From a checkpoint of a small mixture-of-experts model trained on Wikipedia: 96 GELU neurons an expert.
Below are experts of layer 5 (counted from 0) of a mixture-of-experts language model. Rows are named router (the router's row for the expert), up (a neuron's input weights, with its number), down (a neuron's output weights, with its number) and show model dimensions 0-191. Each number is 128 + 32 x the weight over its row's rms, rounded and kept within 0 to 255.
After each expert's rows: a language model's description of what the expert responds to; "mostly gets" lists some tokens that are sent to it at least half of the time. This comes from a sample of Wikipedia text that the model never trained on.

# expert 34
router [145  77 104  84 118 117 103 141 140 132 128 148 154  73  99 142  66 137 163 194 150  92  83 139 163 116  34 150 101 127 130 131  68 135 135 128  89 136 110 188 127  78 138  94 190 101 165 117  92  86  90  98 213 185 104 102 125 105 104 144 137 118 134 117  99 165 159 106 120 191 156 141 135 170 164 112 117  58  84  82 159 131 111 188 127 141 133 191 121 124  93 123 170 119 137  73 155 164 176  85 160 151 159 171 126 116 142 139 144 152 182  37  99 157 134 187 172 165 125 129 104 148 162 121 116 118  81 135 123 126  85 102 135 108  97 139 166 105 113 125 148 134 185 126 126 129 108 162 149 192 143 112 116 100  70 113 111 145 147 160  83 134 129 100 108  65 122 141 138 171 138 181 106  84 138 154 123 110 150 150 165 113 113 129  73 108 150 148 129 148  74 136]
up2 [ 94 159  81 144 115  86 111 114 144 101  92 163 153 172  94 126  96 190 120 147 158 139 116 117  99 120 109  89 172 133 142 162 126  18 129 112 150  75 118 101 161 151 112 100 145 136 104 114 146 129 109 176 141 135 134 147 131 134 174 127 118 154 108 133 110 123 159 112  78 126 110 147 143 130 103 171 124 108 112  92  82 101 117  98 158 141 148 151 120 122 166  52  21  98 143  85  81 162  93 112 142 137 150  74 141  61  92 113 191 153 125 155 170 128 149 165  76  93 179 168 114 147 137 133 158 162  98 155 162 111 160 137 105  98 131 147 181 150 160 180 139 179  53 126 137 144 127 132  89 176 169  98 218 139 134 134  86 100  93 165 139 136 157 179  91 145 130 141 158  76 143  71 131 123 100 158  86 172 139 105 105 110 125 114 173  72 175 124 146 123 151 170]
down2 [122 144 169  96 164  99  67 178 126 137 103 126  69 100 123 130 207 145 103 133 128 170 128 126 157  59 199  76  94 121  84 156 209 132 142 134 107 121 148 165 103 114 137 140 110 110 140 134 111 111 129 132 122  92 183 140 136 150 131 108 135 131 162 119 138 140 146 149 138  96 132  66 104 143 143 124 136 113  99 116 114 109  52 119 135 121 166 158 123 178 164 132 136 134  93 145 138 170 155 131 125 167  91 107  40 162 132  96 137 182  81 180 173  62 146  56  91 106 146  96 121 147 174 138 147 202 185 113 190 125 155 150 155 135 165 155 104 118 162  89 149 101 122 139 149 117  61  71 149 108 119 190 109 124 149 125 157 102 135  91  90 103 161  69 162 125 111 121  53 113  98  79 148 150 152 144  70 102  88 165 122 187 113 156 122 142 136 158 129 127 114  99]
Description: Suffix pieces ending words (ide, s, ness, ity, ine) and the verbs is, are, was after a subject, e.g. side effect, aim is.
mostly gets: " change", "ide", " are", " is", " control", " take"

# expert 50
router [138 157 124 101 104 154 142 117 126 124 139 157 103 131  77 171  90 115  92 177 155 104 155 156 100 150 132 172 147 128 131 119  92  93 130 147 147 119  41 148  94 128 141 160 114 182  98 158 161  90 140 159 144 141 152 192 186  59  97 109  94 169 162 113 134 127 126 156 144  83 106 118  93 149 165 180 105 132  92 114 107 105 169  93  53 134 149 102 180 126 104  72 167 109 102 132 134 121 130 171 177 111  91  84  68  95 133 139  90 149 133 118 113 122  84 147 164  69 190 126  84 113 121 172 116 119 138 119 171 139  65 163 131 131  88 101 129  94 157 124 127 165 110 101  86 136 121 159 142  77  85 104 158 167 171 155 121 187 134 184  55 108 143 146 142  45  96 163 131 152 190 175 163 122 149  77 110 176 123 162 165 138 144 136 125  64 164 131 144 100 133 157]
up1 [167 144 143 120 174 156 178 170 113 125 126  79 145  95 135 140 128 149 124 135 185 229 113 166 148 103 160  94  60 160  94 110 188 206 158 104 181  85  98 137 171 142 150 103 152 163 123  96 163 117  88 140 117  77 151 103  95  77  97 138 110  73 130  91 119 159 128 110 123 167 139 116 133 151 104 129 113 126  98 193 183 114 100 194 125 154 129 128  98 108 118 155 121  97 112 115 149 130  60  69 124 136 121 129 135 113 101  90 134 187 116 120 122 153 111 123  59 121 101 177 104  96 147 170 103 140 174  79 157 159 116  93  70 150 174 139 190 174 186  83 109 142 160 137 149 117 101 125  89 121 118 110  90 178  96 108 148 153 123 128 155 158  83 125 132 123 111  46 140 139 125 120 160  98 172 164 119  92  65 139 100 156  98 105 116 102 103 131 181 119 134 167]
down1 [109 177 138 114  49  92 110 130  91 151 150 115 163 163 145  86 107 116 160 128 163 149 162 180  96  89 112  99 103 156 121  84 136 131 130 165 127 143 177 172 145 143 186 133 142 119 148 137 246 148 157  98  82 163 119 108  80  84  85 172 180 139  98 122 114 131 111 101 210 127 162 107 112 113 130 167  86  92 173 106 143  96 116 151 148 111 176 140 110 118 139 150 151 160 149  96 130 137 143 169 205 129  72 153 126 121 122 110 138 163  77 142 114 160 174 105  71 122  67 137  99 144  99 184 161 108 116 117 158 154 154 135 127 160  98  99  84 130 112 124  76 128 139 105  99 105 160 131  52  92 126  84 116  46 111 130 162 182  85 125 147 151 171 123 143 128 148  99  98  63 115 103 103 142 127 113 137 185 134 114 115  92  77 164 149 126 103 159 188 119 153 151]
Description: Past-tense verbs and endings in biographies like wrote, served, di-ed, succeed-ed; also the w piece in else-w-here and kne-w.
mostly gets: " wrote", " used", " served", " published", " established", " began"

# expert 36
router [ 87 157 185 124 127 160 173 150  88 175 142 122  97 151 112 174 119  76 169 143 137  87  97 142 105  94 132 172 183 142 144 127 137 101 157  84 106 133 138 135  68 116 119 175 104 128 125 121 115 108 109 157 193  40 141 120 162 117 151 144 153 109  64 153 112 120 114  83 170  69 144 117 114  72 151 169 151 111 136 109 112 149 143 151 178 167 109 153 183 149 127 101 141  97  93 160 197 153  83 121 108  98 184 121 168 139 117 116 164 107 107 153 124  77 149 137 134 164 162 112 198 134  81 122  99 169 129 100 160  92 153 165  86 153 166 106 116 154  91  79 110 142  91 121 143 126 134 154  60  53  65 139 119 159  76 103 149 111 147 134 142  95 128 195 146 125  94 128  65  71 104 120 108 126 118  98 152 116 123 147 133 160 184 166 151 117 142 146  86  47  95 133]
up1 [118 110 123 155 117 171 124 184  97 169 108   0 151 128 101 123 144 138 121 112 163 106 113 116  97 105  95 156 129 103 171 140 115 151 157  96 182 165 158 125 108 166 111 144 133 125 147  77 139 112  87 141 147 134 124 140 127 102  86 142 128 103 128 161  70 114 137 107 143 151  91 156 112 125 112 147  67 134 122 139 241 122  85 128 126 161 155 158 146 165 171 154 176 166 128 153 150 182 117 103 171 127 143 145 175 135 146 136 109 128 123 144 104  91 101 166 155 140 135 121 127  58 122  97 133 111 108 137 117 104  67 121 130 156 157 111 133 141 166 138 159 147 132  63  87 171 132 131  61  73 161 137 110 203  78 113 131  78 118 169 117 142  73  83 166 100 112 194 140 110 151 207 120  96 163 158 165  87 142 106 127  74  83 129 134 166 108 204 162 103 130 132]
down1 [ 90 138 151 135  94 145 124  98  97 138 143 123 168 186  94  86 162 110 146 169 158  74  90 117 133 164 135 127 123 117  66 112 115 104 137  85 103 126 114  90  86 136 108 191 184 136 122 123 123  98  98 158 130  81 133  86 148 137 136 144 141  86 116 101 152 110  88 122 161 127 118 142  51 184 136 184 159 113 131 127 117 105 180 124 157 213 115 109 155  93  81 156 158 185   5 129 123  84 144 167 104 157 132 112 116 184 104  82 174  95  82 123 107  93 134 166 144 140 114 153 148 119 117 188 132 140 116 101 117 104 140 161 179 154 147 140 119 118 110 147  94 112  77 164 180 115 133 165 145  80 111  88 174 153 140 138 112 107 125 138 167 186 169 139 157  64 157 125  53 105 143 116  85 130 127 111 161 123 132 195 164  93 163 175 122 117 156 110 129  96  79 168]
Description: A split-off initial capital "D" opening names or table cells, e.g. D-rama, D-rake, D-urham Bulls, D-ate, plus header marks.
mostly gets: " D", " d", " Do", "​"

# expert 40
router [138  47 119 159 182 150 131 105 143  98 190 131  82  67 164 140 104 170  81 168 128 122 170  81 159 150  97 139 118 131 171 184 163 126  92 157 165  96 144 128 158 104  82 126 124 123 162 102 120 110  76 104 116 100 116 150 156 106 136 142 146 113 173  98 133 106  93 152 127  99 121  83 140  98 114  88  91  85  78 145 128 199  63 104 108 110  95 121 159  97 136 110 113 139 142 116 118 140 143 191  93 130 172 129 100 123 144  90 145 149 111 187 116 158  81 208 201 125 177 179 126 147 154 129  97 135 117 157 141 190 152 121 145 119  73 109 124 138 159 172 119 114  88 120 139 158  57  29 159  77 116 111 142 157 158 152 151 102 169 122 139 159 139  87 140 108 161 168 128 168 140  99  92 135 149 130 117 108 118 199 145 142 101 145  90 118 160  58 159 161 125  93]
up0 [182 166 156 131  97 124 115 165 114 130 131 161 150 160 107 149 162 137 113 118 137 120 167 123  68 130 133  96 148 124 120 136 120  97 133 122 125 146 129 151 120 148 196 147 154 114  98 156  60  94  77 163 160 128  65 139 111 121 149 172 172 124 145 131 110 178 109 122 103 173  98 136 128 141 118 187 122 148 119  98 141 139 137 216  84  76  78 114  98 133 118 199 178 105 143  88 151 147 143 135 172 114  82 114 126 118 110 139  98  82 155  66  92 105 159 119 107 130 130  93  64 160 196 187 106  82 171 164 127 157 163 104  84  97 135 178 110 104 150 145  86  99 111 186 146  78 215 142 106 135 120  95 129  92  85 122 144  99 113 115 137 111 109 151 161 170 144  31  99 137 104 144 117 142 113 193 127  74 126 132 130  56 148 162  96 135 145 131  74  74 103 159]
down0 [136 128 221 143 133 141 114  89 162 160 107 150 181 117  78 112 128 146  85 164 120 120 122  91 171 144 135 110  59  65 184 116  80 105 108 138 141 109 126 137 182 128 144 101 131 156 142 169 178 151 150 207 165 154 129  66  93 154  53 134 155 141 109 142 133 150  80 137 116  78 103 124  95 162 130 126 100 103 188 133 115  97  75 172  93 187  84 137 105 165 157 136 141 117 134 156 120 156 106  65 171 126 177 133 129 123  83 148 143 137 163 121 118 105 139 177  81 169 121 136 165 166 157 110 109 103 100 142  96  86 127 117 154 126 107 130 163 135 129 137 133  42  65 114 141 117 159 161 121 174  77 162 137 152 184 114 106 145 137  83 160  90 142 146 101 165 123 108 104 125  75 118  97 166 122  68 137  94 153  68 116  79 154 122 133  78 174 142  66 133 100 139]
Description: Common given names and surname or name-like fragments, e.g. Michael, Paul, Martin, Sartre, Partners, Curlett, Jones.
mostly gets: "ã", " Martin", " Scott", " Paul", " Michael", " Richard"

# expert 24
router [ 81 189 155 110 177 174 169 146  94 186 112  99  98 141 151 162 113  95 163 142 140 127 118 149 116 117  86 189 134 125 156  80  98 158 160 118 101 142 108 149  68 105  75 133  92 124 120 121 114 133 153 164 147  62 124 121 165 131 140 135 125 130 119 109 122 135 148 154 165 128 141 162 145  67 110 174 170  93 148  66 125 158 121 147 114 143 114 199 167 125  76 146 131 122  92 158 189 186  69 145  89 129 170 136 122 137 152 154 163  94  58 146 164  83 141 165 171 146 158 141 184 154  86 123 119 134 150  93 148  82 166 155 105 177  71  91 115 199 129 111 147 146 152 128 126 139 139 146  70  34 137 109  88  76 113 127 152 102 150 114 118  88 150 114 127 102 128 121  68 136  90 119 117 154  91 107 162 104 156 142 142 146 188 126 158 152 167  81 111  42 148  95]
up1 [ 96 108 155  71 126 154 124 160 190 110  53 150  58  96 156 144 121 158 138 141  92 133 135 127 137 124 142 142 156  62 137  74 102 163 157 176 124  74 116 194  96  90 103  89 100 162 187  88 106 102 156  89 149 138 153 163  95 101 127 158 138 147 159 143 123 155  34 130 144 116 118 120 135 158  86 158 156 145 135  99  92 124 174 174  98 155 177 114 123  82 160 108 166 157  73 230 167 139 131 143 115 116  97  86 108 125 103 147 179 143 138  44 166 120 114 174 142 117 104 134 164 111 129 158  61  85  54 168 166 109 140 131 117 142 159 164 141 110 149 158 101 100  95  61  66 148  96 125 120 109 139 157 139 115 141 179 145 155 125 116 138  95 122 134  93 108 127 129 114 179 170 101 150 131 168 156 111 179 121 140 133 138 115 166 181 127 129 151 137 115  93 135]
down1 [167  93 151 177 161 132 138 131 101 108 158 144 154 143 128 145 139 144 100 147 124 110 148 119 175 186 137 128 138 153 119 203 126  84 122 100 123 166 159  90  40  97 156 144 149 122 141 144 169  67 135 127  74  79  78 174 166 120 187 125 115 150  87 153 123 141  72 139 170 111 140 122 139 144 175 194 132  93  82 132 166 106 130 129 133 122 125 101 135 134 127 122  90 104  94 143 160 161 147 103 113 108  86  86 139 169 126 176 115 107 108 143  88 117 128 147 171 129 110 156 101 117 155 193 208 125  70  79 138 148 128 144  81 106 167 129 100 120  81 129 118  61 158 147 162 148 120  82 123 111 103 173 179 173 130 104 110 132 142 143 165 147 149 147 107  75  93 145  65  56 191 120  65 126  77 151 103 104 108 150 161  70 157 114 174 147 100  98  57 173 128 148]
Description: A word-initial "d" and other single starting letters (D, K, c, ch) split from the rest, e.g. d-ropped, d-aughter, d-rum.
mostly gets: " d", " D", "end", "​", " David", " do"

# expert 35
router [108 131 141 158  24 103 133 111 141 169 144 120 108  89 113 159 127 134 122 149 108 116 168 107 130 132 129 111 108 135 126 180 142 125 145 137 147 163 170 160  60 130 133 124 158 118 169 173  90 112 139  98  52 146  93 154  90 188 160 148 109 185 136 119 215  94 123 145 110 119 162  47  76 131 126 142 108 139  88 127 108 155 119 124 141 116 106 150  91 187 101  99  72 121 181  77 164  90 202  99 102 141 153 122  79  66  86 166 112 132 146 110 122 157 127 114 145 118 120 185 106 188 145  86 185 143 105  96 107 138 138 145 169 142 137 119 193 121  68 135 131 104 126 179 121 106 157 130 110 153 124 162 103  76  80 150 152 125  85 148 163 156  79 103 121 149 145  98 157 100 122 120 147 113 172 137  50  92  94 131 136 126  97  77 150 120 133  71  99 130 172  73]
up2 [144  70 131 120 134 138 147 139  91 156 112 207 119 172 174 137 104 148 169 129 155 138  75 152  65 105 142 116 178 115 151 162  95 124 106 147 109  71  43 162 107 108  92 137 175 128 141 130 188 132  88 111 174 156 100 163 126 132  95 189 138 153 149 111 118 120 174 108 182  80 112 123 154 106  82 161 111 155 118 106 167 136  79 152 144 177 169 139 175 118 100 132 155 156 121 120 125 153 117 147 124  73 124 113 136  82 158 102 118 109 153 146  87 120 122 117 177  95 151 133  96  92 112  79 116 121 143 158 145 134 157 159 130  64 153 120  74 102 119 119  55  93 139 138 139 153 132 159 140 128  66 120  92 159 170 151  51 144 110 103 118  81 120 109 118 164  90 122 152 174 105 225  80  97  72  85 105 120 143  90  95 154 173 106 106 148 178 127 192  76 122 116]
down2 [ 43 120 132  71  91 173 168 148 139 139 112 141 169 133 160 147 106 134 165 149 137 156  90 143 116  87  91 172 157 124 147  62 152 153 121 112 128 106  90 174 144  96 161 120 126  74 203 135 116 136 150 121  65  95 110 130 111 104 104 135 119 107 118 147 157 129 128 182  84  41 110 132 130 129 185 158 140 114 137 157  61 126 105 116 101  71  55 126 121  87 162 164 125 147 129 107 113 135 118 130 116 106 116 153 107 148 121 162 131 153 128 120 119 116 133 196 158 160 181 106 176 149 138 164  73 111 137 160 102 114 168 137  70 194 175  63 113 153  72 155 118 140 110 121 142  63  96 164 174 163  81 136 156 132 102 217 193 165 174  82  96 118 150 109 167  98 123  89 149  84 132 114 129 106 148 137 167 150 126 149 148 103 109  74 169 114 119 146 133  98 136  93]
Description: The piece air in airport, aircraft, airmail, and in, under, post, tr, especially in geography and location descriptions.
mostly gets: "air", " Air", " post", " head", " Ex", " tr"

# expert 13
router [117 125 119 147  95 152 172 153  85 119 152 161 103 176 121 149  72 118 141  88 129 111 121 152 125  99 131 103 138 128 133 114 137  97 131 186 193 111 108  74 137  92 161 162 116 111 134  96 117 118  72 164 164 101 152 100 189 105 164  93 138 197 140  78 160  91 147 101 127 100 119 103 157 121  88 101 124 146 106 170 159 141 106 137 122 130 159 199 175  82  62 127 157  98 119 183 144 184 183 157  78 162 159  80 142 163 123  80 171  73  25 180 163 143 141 116 117  97 138 139 134 147 101 133 113 133 147 165 127 125 208 138 131 158  89 178 132 175 153 117 147  84 120 135 112  89 133 122 128  93 118 153 133 134  58 135 115 156 151 133  87 115 126 110 124 163  97 141  39  82 135 168 157 181 107  74 121 137 176 153 157 116 144 118  89 143 158 140 155 136  61 135]
up0 [ 82  79 114 161  67 147 171  77 119 136 148  76  66 126 162 100 142 189 109 113  75 123 103 122 121 149  95  99 127 106 144 128 163  78 116 165  89 118 114 169 141 105 120 144  99 128 255  99 157  89  84 175  82 160 103 121 163 149  53 129 182 124  71 150 110 145 146 157 143 127 158 186 112 110  83 121 134 145 126 107 150 133 130 105 125 130 141  81 115 170 154 119 173 103 195  98  84  88 130 119 159  96 164  81 125 147  78 136 114 149 136 139 185  84 138 132 138 125 143  98 101 117 134  92 157  60  96 105 104 110  94 135 134 146 169 121 102 150  91  97 167 172 120 149  94 200 217 154 147  99 107 121 135 108 122 161 129 146 140 127 113 153 162 130 145 116 147  97 156 130 164 120 114 104 157  86 146  82 146 135 142 114  57 182  95 156 148 167 101  89 125 114]
down0 [172 219  91 112 125 151  72 105 147  77  85 153  80 176 110 138 110  90 148 153 186 104 129  99 115 183 125 165 115 112 160 136  81 118 145 109 142 123 168 124 156 139 128 105 121  84 100  55  81 112 138  65  81 164  83 192 138 144 153 106 113 113 184 142 102 152 115 110 118 191 110 131 196 129 173  83 168  78 146 129  88 147 124 147 121 101 114 179 160 171 152 155 119  98 116 143 161 112 114 136 139 120 113 141 128  52 157 162 115 153 148  90 134 149 105  72 102 142 151 100 125 122 186 106 132 109 161 118 131 159 128  96 113 141 116  86 134 124  95 127 188 154 162 120 129 181 105 176 121  94 143 149 113  91 108 166 138 136  76 164  84 155 140  92  23  85 105 188 152 166 145 194 154 121 149 136  93 151 126 124  96 129 111 145 105 122 105  89 137  98  97 178]
Description: Single capital letters starting a name or abbreviation, especially B in Billboard chart tables, also MLB, FRS, after pipes or parentheses.
mostly gets: " B", " R", " J", " K", " P", " G"

# expert 61
router [198  92 122  45 105  68 113 122 134 107 117 141  99 141 148 102 190  67 107 150 135 111 149 157 103 133 143  93 191 133 106 146 136 118 189  91 116  33 127 124  63 129 133 142 157 150  93 157 130 151 116 160 134 188 154 179 150  52 127 113 151 155 182 102  77 146 128 137 147  90 108 118 117 117 152 178 134 157 105 134 130 108 173 126 129  92 140 122 170 169 119  74 122 112 161 113 106  99 141 154 215 108 182 121  78 127 169 136 136 111 135 125 133 100 119 139 185  63 191 153 144 130 111  89 125 121 161 128  88 150  68 177 115 104 115 129 178  86 194 134 154 147 143 139 140  81 116 150 131 136 116 123 118 141  88 189 103 203 152 125  76  85 116 108 134  76  97 125 101 136 105 184 175 120 125 126 112 102 105 104 140  94 130 146 118  93 159 147 103  83 170 114]
up0 [ 91  96  49 174 143 114 171 130  93 116 134 126 153 103  97 136  88 125 120 129 158 111 167  64 127  76 131 158 133 159 165 169 157 103 132 138 117 158 136 101 108  68 161  68 131 140 121 118 100 133  91 123 185 127 123 124 113 119 200  97 117  69 131 108 168 153 124 143 126 185 163 129 102 159  86  96 159 110 111 231 170  71 172 133 126  87 158 136 128 128 142 203 110 133 140 198 249 180 146  99 150 152 130  84  86 122  88 117 124 102 120 145 132 130 150 149 102 140 136 159 118 151 155 117 105 140 121 108  94 134 133 178 125 144 188 151 176 140 182 126 179 114 129 107 107 102 165 103 169 156 127 132  98 130 116  90 104 130  71 184 155  82  85 108 111 138 163 154 124 140 165 128  70 114 106 112  78  83 104 149  92 117 144 162 112  90 174  86 150 134 124 149]
down0 [ 77 154 156 135 113 199 107 143 162 148 152 133 168 117 162 163  84  80  85 124 167 162 120  80 121 135 151 155 121 104  71  85  84 116 112  90 157 141  96 166 119 152  85 105 152 135 118 202 134 143 138 103 127 118 109 118 104 206 128  68 104  90  90  68 188  97 142 101  93 158 139 136 150 124  92 142 124 159 132 184 141 176 131 138 112 106 157 200 144 138 149 154  96 106 105 185 133 112 118 147  53 140 158 168 145  73 123  91  86 129  86 139 146 115 142 161 120 123  73  82  94 115 146 113 195 111  79 120 183 129 139 113 103 129 134  93 136 155 174 151  84 159  97 100 135 116 169 145 113 149 140 126 151  82 172 139 116 131 134 154 173 148  98  91 152 131  91 140  90 127 142 155 202 158 123 118 159  66  74 165 181 161 137 117  71 129 147 153 116 111 106  43]
Description: Pieces inside proper names like Roo-se-velt, Ro-w-land, Gate-s-head, plus connectors such as including, called, known as, followed by.
mostly gets: " including", " used", " named", " called", " well", "="

# expert 49
router [111 157 106 100 107 120 171 116 148  91  76 142 164 111 114 182  86 101 108 148 137 114 125 131 127  84 130 118 158 127 120  99 162  98 114 204 142 111  97 191 117 111 133 166 176 185  97 181 178  97 147 129 172 167 115  88 105 104 174 124 125 154 139 154 141 186 135 132 166 154  70  59 147 210 213 181 130 165  97 142 118 115 108 154 179 116 108 130 181  72  78 127 122 144 132 138 135 106 157  99 177 155 104  93  72 137 103 127 129 120 181 165 151  93 175 123  79 107 135 112  96 114 148  92 123 154 146 103 163 137  97 147 165 116 100 133 143  85 196 144 120 108  82 125 103  72  86 124 100 151 153 102 130 152 130  91  97 131 149 139 106 113  96  76 119  55 113 156 136 143 145 128 109  79 138 124  65 100  75 101 124 164 128 159 126  93 179 208 149 158 119 116]
up1 [121 136  82 121 133 117 159 119 114 152 127  62 116 188 117 132 120 141  36 125 183 119  72 163 128 216 121  89 146 115 105 120 177 138 132 136 106 147 197 116 183 139 113 111 104 171 160 165 124 143 103 109 122 108 141 150 157 163  85 101 149 106 144  97 120 120 126  92 163 157  90 156 182 133 139 121 191 161 148  96 143 123 130 155  75  97 120 171 150 130 137 156 137  72 142 129  54 201 132 151 129 102 153 111 103 105  66 136 141  92 131 101  87 163 129 134 146 175 108  82  98 101 148 111 117 158  76 105 103 152 114 136 181 166 131 168 162 102 142 145 105  68  88 152 131 165 120 110 124 145 158 186  74 135  40 174 117  91  96 118 119  58 110 131 111 112 104  80 144 155 119 145 193 161 112 119 143 108 144 118 108 174  88 115  96 185  99 128  74 110  85 158]
down1 [ 81 203 105 110 187 162 125  80 120  55 101 117 125 129 115 137 105 110 102 134  91 163 105 117 157 119 142 141 119 108 187 133 173 168 110 120 161  99 119  99 154 169  94 115  64 161 144  67 142 106 112 130 131  69 166 123 183 163 131 137 165  64 135 153 122 143 103 112 212 110 127 121 127 136  77  94 174 154 150 143 129  92 144 133  79 124 142 162 153 111 165 102 138  87 117 135 124  96  67 152 179 153 130 150  94 172 160  96 139 190  80 143 129 146  94 124  97  82 158 146 136 141  89 114  97 183 115 153 103  72 129 123  98 152 107 140 148 101 153 116  99  97 142 172 134 127 137  84 162 118  72 172 121 111  75 104 161 112  96 145 144 142 142 169 101  89 133  79 108 179 159 177 192 137 137 145 138  74 142 191 167 126 118 211 115 164 118 151  80  70 134 149]
Description: Past participle verbs and -ed endings after was/is, like known as, used, released, established, followed by by, as or to.
mostly gets: " released", " used", " served", " published", " began", " held"

# expert 54
router [143  92 164 111  98  44 106 136 138 136 123 187 175 151 188  50 137 136  94  96  94 141 100 141 106 149 115  88 153 122 117  96 119 104 132 114 150 142  49 180 109  54 107  64 125 122 166 137 116 141 148 154  97  95 128 119 119 109 136 166 160 130 118 141 110 152  77 150 110 103 115  97 110 167 146  98 111 149 161 150 174 116 127 128 108 122 125  37 103 148  86 138 151 159  92 159 128 139 153 176  87  68 201 112 139 100 146 187 192 181 105 102 113 115 118 151 125 160 165 174  71 105 184 105 136 133 107 140 201 138 169 117 157  82  85 130 127 135 116  79 103 121 111 104 128 121 177 163 134 179 117  91 160 180 155 196 117 146  87 109 144 116 145 118 141 128 105  87 199 121 147  95 135  80 136  93  84 134 129 139 115  88 125 146 153 113 119 135 153 120 159 203]
up0 [153 111 107 160 114 129  82  56  86 156 210 130 132  74 117 147 102  97 140 130 143 125 197 139 108 129 130 101 140 136 102 115 125 151 112 153 108 159 175  97 176 147  49 124  87 150 116 147 111 148 151 150 110 162 167 148 150 147 110 159  92  96  91 107 170 167 152 116 135 109 126 136 166  76 120 126 102 189 162 169 198 190 109 148 168 109 113 130 113 128 117 105 117 146 160  70 122 110 192 110 132 154 144 130 149 118  98 124 136 152 126  91 119 135 107  90 143  73 166 115 136  93 112 155 155 109 107 103 101  81  91 137 111 201 153 126 105 122 190 161 135  74 130 114 105 132 118 105 140 159 156 131 141 122  69 117 132 123 108 105 137  36 116  48 121 126 175 146 147 132 215  80  69  98 126 183  86  72 117 142 116 160 178 145 125 140  92 178 198  96 153 145]
down0 [130 161 161 159 126 152  71 112 103 169 139  96 136 184 141 190 136 153 132 125 129 168 145 130 118 141  87 119  93 174 131 128 135 140  97 147 120 103 164 100 148 183 144 158 139 168 122 135 137 110 102 125 122 164 150 140 169 129 103 165 144 113 168 140 147 116 191 132 132 138 165 132 153 106  93 163  98  52 143  99 199  97 112  45 112 155 110 119 140 124 109 149 116 114 153 165 103 133 124 143 193 101 133 155 219  75 138  81  96  98 120 123 173 142 177 131  48 103 137 112 187 101 174 114  98 128 153 132  77 105 135 148 171 135  77 104  84 196 155  88 116 124 167  38  95 134 141  90 129 133 189 144 101  81 114 115 130  97 147  98  88  61 120 186  76 154 146 130 112  89 109 131  73 148 173  79 122 125 146 109 102 156 163 109 140  91  90 117 126  79  84 126]
Description: Country, state and city names or their final pieces, e.g. Turke-y, Zamb-ia, Australia, United States, Scot-land, Leban-on.
mostly gets: " States", " Australia", " England", " Japan", " Canada", " London"

# expert 59
router [125 109 104 124 162 130 140 129 142 142 112 130 187 103 139 144 127 131 167 109 186 135 128 149 121 110 133 157 124 130 154  66 125 129 101  60 114  74  80 123 113 131 134 103 112 178 121 179  68 169 176 134  78 137  97  80 101  94 144  83 168 137  95  96 185  75 113 146 117 122 156 121 200 149 109  82  93 118 112 173  87 110 129 163 176 138  93 151 179  96 151  68 209 152 134 155 170 110 150  80 103 150 127  74 123 118 156  63 114 147 172 165 115 142 160 112 136  81 171 112 114  99 118 113 176 110 136 168 190 167 143 113 103  60  81 130 185  96 174 170 186 145 144 142 113 118 146  71 103 174  50 114  76 143 134  96 118 152 130 137 132  91 131 142 108  80  77 131 148 126 149  81 118 142 149 161 138 152  74 134 126 128 153 129 133 170 169 155 145 175 163 114]
up2 [162 133  95  86 143 115  59 142 123 116 145 198 138 132 146 122 114  70 172 189 156 155 195 106 147 176 140 163 120 107  99 124 112  71 116 121 155 106 121 102  88 212 120 113 110 173 127 149 122 170 169 158 141 121 101  96 161 136  84 135 138 100 119 155 133 133 122 156 151 171  86  80 123  88  78 187 157 124 124 140 138 137 124  71 103  94  95 121 118 101 121  99 105 122 182 110 155  78  96 164 147  86 159  96 177  87 126 135 109 183 123  69 129 121 154  94  85 160 180  94 197 135 115 173 114 144  72 132 139 126 151  64 108  89 104 198 146 118 122 168 130  89 147 156 189  86 133 129  87 121 112 102  91 131 144 163 175 102  94 137  91  96 139 116 117 139 125 157  96 115 112  80 111 118  96 117 122 108  96 156 194 171 161  97 143 133  56 103  86 127 162 186]
down2 [156 166 125 122 137 122 120 138 123  96  85 135 150 138 131 120 127 163  82 115 109  89 145 174 153 151 153 118 127 105 105 100 109 127 156 117  92  85 100 128 158  85 139 139 124  65 194 111 144 108 112 127 107  87 118  85  94  82 109 140 107 132  92 105 119 120 152 153 143  98 175  94 143 138 158  82 157 131 121 135 111 146 204 140 155  77 191 147 130 151 149 130 141 158  97  97  61  96 140 178 113 161 118 146 134 121 152 105 164  73  76 187 170 116 128 143 199  86  78  81 158 157 128 145 150  80 119 149 121 170 101 160 116 210 138  58  93  78 131 126 142 140 122 140  97  71 148 153 112 170 121 206 157 110 153 185 170 205  48 150  81 136 154 127 184  81 135 141 144 176 163 136 139 116 139 108 120  51 133 105 133 153 120 114 199 143  87 168 144 124 131 110]
Description: Auxiliaries had, has, have, would, could after a subject noun or pronoun, often before been, as in had sold.
mostly gets: " has", " had", " have", " could", " would", " will"